Weights of a small mixture-of-experts language model, trained from scratch on English Wikipedia.
Training: a variant of Muon for the experts, 522M tokens, 3984 steps.
Below are experts of layer 3 (counted from 0) of a mixture-of-experts language model. Rows are named router (the router's row for the expert) and show model dimensions 192-239. Each number is 500 + 25 x the weight over its row's rms, rounded and kept within 0 to 999. Numbers have three digits each.
After each expert's rows: a language model's description of what the expert responds to; "mostly gets" lists some tokens that are sent to it at least half of the time. This comes from a sample of Wikipedia text that the model never trained on.

# expert 15
router:499514500482470513463502489529493519478498516498541531501499460492479516477548523523495426481525508522487536548526488522488512477479512471435497
Description: Capital-letter code pieces. Single or paired capital letters inside codes, acronyms and model designations, such as KV-614, KM, PT-13A, VUWAE.
mostly gets: "X", "N", "NG", "AR", "CC", "AC"

# expert 36
router:477506460475469533470522491502517535445485500514533530522489487473491527479543537534515473472540493461514518531535560517474521501513509498428514
Description: Opening parentheses. Opening brackets before years, units, translations or IDs, e.g. (194 kW), (2001), (ID #; also LaTeX ^{ and _{.
mostly gets: " (", "(", "^{", "_{", " [", " (\""

# expert 25
router:461494473453474512492536482514480531458489515491513537508475460482476515471522525554503469499522478443513494519506500544486529443497529495478534
Description: Copular and auxiliary verbs. Verbs is, was, has, were, would that follow a sentence subject, as in It is held, (born 1956) is an, Shots were.
mostly gets: " is", " was", " has", " would", " were", " been"

# expert 3
router:512528480454482532480491484528475512484463514487569526550447469448485506497534505536487470487507512467507527543491531547484518464511503496473518
Description: Lowercase word-initial fragments. Short lowercase word pieces right after a capital or word start, in names and rare words, such as b, il, at (Ch-b-osky, Qu-il-ts).
mostly gets: "b", "ps", "orm", "pl", "bl", "itch"

# expert 41
router:480482472482463502488498475512533531481509505514503507508494470453489545481543501514497501474537542464508508486546503552488537477476479481458520
Description: Name endings, possessive. Final syllables of surnames and place names such as -ard, -well, -ton, -ville, -ington, plus possessive 's.
mostly gets: "'s", "ard", "ville", "ton", "ada", "ani"

# expert 29
router:476521495460489472492521487512464519454479497504537531530515480463474533492495498482493509493539490471551530518523517498479522486496508488456508
Description: Sentence-opening words. Words beginning a sentence or clause, such as However, On, During, The, titles like King or Prince after a date, and Scientific classification.
mostly gets: " However", "On", " During", " He", "In", " After"

# expert 19
router:467527498446447497472516517517479497488472507500529522506497510464503496471498510515490476482500484488510534518542534529485521458517503492450477
Description: Capitalized word-initial pieces. Space-led capitalized first pieces of longer names or words, after the, of, or table bars, such as Par(ma), Cor(inth), Comp(uters).
mostly gets: " Ed", " Circ", " Ne", " San", " Cor", " Q"

# expert 20
router:473506482490478486463503479499515505461503499496526519503457439461506563476518517527545495491495527475483494510551522493478505519462502489441564
Description: Name-internal pieces. Middle and ending pieces of personal names and foreign words, such as z in Perez, ar, son, berg, ington.
mostly gets: "berg", "son", "ley", "ky", "wood", "ca"

# expert 37
router:502496452472459488492526466509512522476492544519511520520528495439493523460524527506517507464544501516496524519516511523457530498509506503449498
Description: Name-initial capitals. First letter or syllable of surnames and place names after a first name (Al Ad-air, Al H-ibbler), plus infobox field words Phylum, Location, Born.
mostly gets: " de", " Location", " Born", " d", " Phylum", " la"

# expert 44
router:465529471466484498475517494536504522455474505464518525524455475462471534462519521531500460498517485454569507498525498527516510493533508539479513
Description: Verbs and participle endings. Past-tense verbs and participle endings after was or he, like used, made, won, repelled, extirpated, plus the prepositions that follow.
mostly gets: "ated", " used", " made", " became", " won", " released"

# expert 33
router:465487485446481515486487487514502516467466503508511543554498486466473507470533543520523481493524512471521499562521532519492518487506465493467514
Description: List bullets and pipes. Hyphen bullets opening list lines in infoboxes, credits and see-also sections, table pipes, opening parentheses and quotes, and words like first.
mostly gets: "-", "|", " \"", " first", "\n ", " •"

# expert 22
router:460523495480487530500520471527504531452476513504524508525476467460510528466530533521516453469543519466505507503501503541510509463488515503439534
Description: Name-ending nouns, plurals. Final words or plural endings of proper names of institutions and events, like School, Register, Championship, Republicans, Publishers.
mostly gets: " Championship", "idae", " School", " Institute", " Academy", " Albums"

# expert 32
router:477490482456486505496502484515466526468482502508509511509455479477507509479519504547521460475517490471510527517524516531473520459507504530460538
Description: Table cell separators. Pipe characters between cells in sports and results tables, such as Quarter | 1 | 2; also to, not, semicolons.
mostly gets: " |", "%;", ";", " to", "%)", " not"

# expert 18
router:492525476470443520470519470526487534476498525514520523525484472479493540472569543517519454492498474481525511494501480487503517480508533482470515
Description: Colons and prepositions. Colons after infobox field names like Production: or Staff:, and prepositions such as in, by, for, until after nouns.
mostly gets: ":", " in", " by", "′", " until", " through"

# expert 26
router:462514493491501534458477499506472512491457509481514517537452463450483510476490509550505468457518475480521514539517486521489523444481514508469508
Description: Word-internal fragments. Short capitalized or lowercase pieces inside rare words and names, like bio-av-ailability, Syn-ag-ogue, IUCN, Cy-gn-us.
mostly gets: "He", "New", " Synonyms", "Al", "His", "Un"

# expert 2
router:488515465471491534506522477497469504471503491510526502527478489488479536470535504514507488485539497442521514503519541516488514455514510483468512
Description: Quote marks and verbs. Opening quotation marks, verbs after a subject like was, began, said, joined, and first cells of table rows.
mostly gets: " \"", " began", " started", " joined", " said", " appeared"

# expert 38
router:471528447498475536474510464519523541470493487514516508505497478474463526465553495548514455487532520490512501530531542516494524457502532488437516
Description: Section heading words. Words in section headings and table headers, such as Bibliography, See also, Career, History, Title, after == markers.
mostly gets: "See", "Career", " career", " minor", " Votes", "ensis"

# expert 10
router:466525475449480510496488479501501508443477514510546534543475488476456527474497519511513477478498506480517520531536518523473519446526508471457526
Description: Determiners and quantifiers. Articles and quantifiers after of, as, with, such as the, a, these, all, two, both, many.
mostly gets: " are", " been", " two", " most", " only", " many"

# expert 31
router:494527456444489527484485489499503520465495517524503521508475495461482519430544541511557461487501524488534509516520519529499517490470502502452509
Description: Possessives and articles. Possessive pronouns and articles before a noun, especially his, her, their in narrative about family or death (his son, her advances).
mostly gets: " his", " her", " their", " its", " His", " s"

# expert 27
router:500513473444497514501515475534490554488484521532513528558516488470508519477515534509563496453520490479529523501499502498483509490514510481486506
Description: Infobox field labels. Field names at line starts in infoboxes after a dash, such as Education, Record, Dialing code, Coordinates, plus role nouns like father, head.
mostly gets: " head", " father", " manager", " Siege", "Scientific", " Coordinates"

# expert 0
router:475512470484477516490495508492541520466464498483518516532462454461499512481476485490518477474529520472533501504496501497503515472469507482462517
Description: Foreign name syllables, title marks. Mid-word syllables of foreign names and words (Carr-ost-ino, Sh-ab-azz, sole-ares), plus the opening = of article titles and table-row pipes.
mostly gets: "=", "urel", "aha", "ara", "yan", "ab"

# expert 43
router:473505466455465501482531470513516513475482487498522518537502442505460522473500495556513466473548513471540524512550530530483527498488527502469540
Description: Punctuation and closing quotes. Commas, periods, closing parentheses and closing quotation marks ending words, titles or clauses, such as ", ), .", and ",".
mostly gets: "),", "\",", "\".", ".\"", ".,", ")."

# expert 14
router:477504481436436535496491495507504511468443523506520516529510476479477538460512521484513455464514519457515501505511507530507517456499517515471552
Description: Years, dates, numbers. Whole years and day numbers starting a table cell or date, as in 1968, 13, December, plus month names.
mostly gets: "18", " 17", " 18", " December", "10", " 6"

# expert 21
router:471491483456479504469525488556507515487478506481495519543487472511499504484549523502553430467519485510534506539494526561481538475486505472482515
Description: Inner syllables of names. Short word pieces inside mostly foreign or technical names after a capital letter (C-em-re, J-es-uit, V-es-elin), plus Species labels and byte-order marks.
mostly gets: " Species", "arl", "enn", "e", "EL", "&"

# expert 39
router:466510478448451493476519488506487546449459514525497520493459481472484512456524500502517485489492498477527519538503508496486523481540524487471504
Description: Function words in prose. Prepositions and articles inside running prose, above all the after in, to, of, and for, from, into, between.
mostly gets: " the", " for", " from", " around", " into", " between"

# expert 5
router:467520454465479494482504470512524539476490496521520529517476455491482511503531508546531459462516492478527519503533506515507532491502519480454530
Description: Closing brackets, line ends. Closing parentheses, closing = of article titles, line breaks after headings, and cell-separating pipes in data tables, such as Gado Gado (restaurant) =.
mostly gets: ")", "),", ").", " ==", "″", ");"

# expert 23
router:507495494489496545497528472529502537468483500504543527495495455458479507475521512543490487488502515502531504491496522529509512457502537507477533
Description: Abstract and event nouns. Common nouns after determiners or possessives in prose, often abstract or countable events, such as growth, controversy, points, election, report.
mostly gets: " election", " points", " population", " role", " development", " series"

# expert 7
router:478544498466485472480512476514531523463519486523508495518472495457475533460519477566496484484531506465512516537511502524479521469510564487453528
Description: Titles and fixed phrases. Words in set phrases and titles, especially of after Earl, plus early, late, largest, Place (Earl of, the late, Place of birth).
mostly gets: " early", " late", " role", "time", " largest", " well"

# expert 17
router:495521483467466506480489479510534542481492531520533518558482451444494534462524479522514444475539473463514519512520537527471518454491490492439504
Description: Line breaks after titles. Line breaks ending article titles, headings and list items, plus sentence-ending periods and sentence openers like In, During, According.
mostly gets: "\n", "==", ".\"", "\n\n", " According", "See"

# expert 42
router:466498475432504489490498474503492500476475514521524526522485495436488499479497528530502469496524510448528527526531502537514528433537529481497540
Description: Table header cells. Column header words like Date, Total, Image, Year, table separator rows, and numbers filling table cells.
mostly gets: " died", "|---|---|---|---|", "|---|---|---|---|---|---|", " Date", " original", " Apps"

# expert 46
router:478484463446447507474492490508507524456489499532518562512516485476483524489527506549516461443516494443538504534524501507513514476506499513472524
Description: Closing punctuation and units. Closing parentheses, commas, quote-comma pairs, degree signs and ft units ending a measurement, name or list item.
mostly gets: "\",", " before", "born", ",\"", " JPL", "',"

# expert 47
router:491494510489483524466491485528517523464475509491529506492484470490503524453529492530520476470527512482517553500530531512488515476510495506441516
Description: Name-ending suffixes. Final pieces of personal and place names and taxonomic words, especially Slavic and Latin endings such as -ov, -sky, -burg, -ensis, -ii.
mostly gets: "ii", "ensis", "sky", "burg", " Jr", " Animalia"

# expert 16
router:464517450465475520480491448520480537474467515496509525530509450466490522478515514525502465486521491474526510518531532533477533488501516496463529
Description: Commas and conjunctions. Commas, and, or, but, while, & joining clauses or list items, including commas inside dates and large numbers.
mostly gets: ",", " and", " or", " but", " &", ".,"

# expert 12
router:490502458485465545505503460548515502461480522521547521560481452463502506463524539517516483470493503463476518516511510536490512484487474495453513
Description: Mid-word pieces, hyphens. Hyphens and dashes in ranges like 2019-2023, plus inner word pieces like et, els, ins in names, and non-Latin byte fragments.
mostly gets: "ets", "et", "els", "ins", "uns", "ters"

# expert 11
router:455534493449492527495493472507514542486504502515504505535477436434504512474501503544508486475553503477539522483506520525483519464475534507509547
Description: Nationality and domain nouns. Nationality adjectives and subject nouns in biography ledes and descriptions, such as American, baseball, film, school, Pakistani, Lithuanian.
mostly gets: " film", " American", " British", " school", " States", " football"

# expert 45
router:486496483481453506457514449506487564483486516520528536526496461487503511497530528557525458466558516483535488512534493514503495457497504493443524
Description: Sentence ends, heading marks. Sentence-final periods before line breaks or new sentences, and the == or === marks enclosing section headings like Background and Reception.
mostly gets: "==", "===", " ==", ").", "====", " ==="

# expert 24
router:474525458466490520501483475499487483477473519495519524500494490483481516481502498530528478442535483489537544504524528549498508482529494485475477
Description: Prepositions, word beginnings. Prepositions and clause words like in, as, but, near, without, plus first pieces of names and words; also Family in taxoboxes.
mostly gets: " sp", " but", " short", " near", " without", " open"

# expert 35
router:497511474441481496487496494504492503469469510516533513523498488474490523487480515519508477460506514471498526541529498528501500452508512494484509
Description: Standalone numbers. Numbers in tables, scores, dates, statistics and ISBNs, mostly after bars, colons or semicolons, such as 3–0, 22 February, 75.
mostly gets: " 0", " 1", " 2", " 6", " 3", " 4"

# expert 13
router:508509458451472494496486493524493529483487499499492520529494439488482499451538501549523438481524489491487523532547517542486530455498500498463539
Description: Separators in numeric lists. Semicolons, pipes, periods and dashes between numbers in statistics and score tables, plus the word other, as in 1,080; 0.63% and 21–24–4.
mostly gets: ";", " other", ");", "%;", "\";", " others"

# expert 8
router:484516503450470494486522480494489523484460478492509513512479423495462505479500545501507484439525498487522530490547524518507524446498533496490529
Description: Word-ending suffixes. Final word pieces completing words, such as st in midst/mainstay, er, est, ers, and nouns like years, time, Species.
mostly gets: "est", "st", "year", "hes", "time", "ens"

# expert 34
router:477504500478513502464512509516465505456516507497503514519483477480486563517528542512502487510532483484514494499527488531453525464474506529445527
Description: Syllable pieces in names. Mid-word consonant-vowel pieces like ag, udd, ol in surnames and rare words, plus the word information and table pipes.
mostly gets: "augh", "ouch", "ract", "osition", "oot", "ug"

# expert 9
router:501537489453479513515534465528514536469473489506530524533516483465493518470518495532492482496509524463507539512511519507502547481511484472485501
Description: Table header words, abbreviations. Words and codes in sports and election tables, such as Opposition, Team, NRHP, country codes ITA or ENG, and minus signs.
mostly gets: " −", " Siege", " NRHP", " ENG", " DF", " ROU"

# expert 4
router:447510470457465511452520495524501525479468501512494500513512499487505529458516529536520458460494500491537520503470513532510522502514512483490522
Description: Proper name starts. Capitalized word starts and initial pieces of names, places and terms, often after a colon in infobox fields, e.g. Texas, New, P.
mostly gets: " Texas", "̅", " Mexico", " Han", " California", " Il"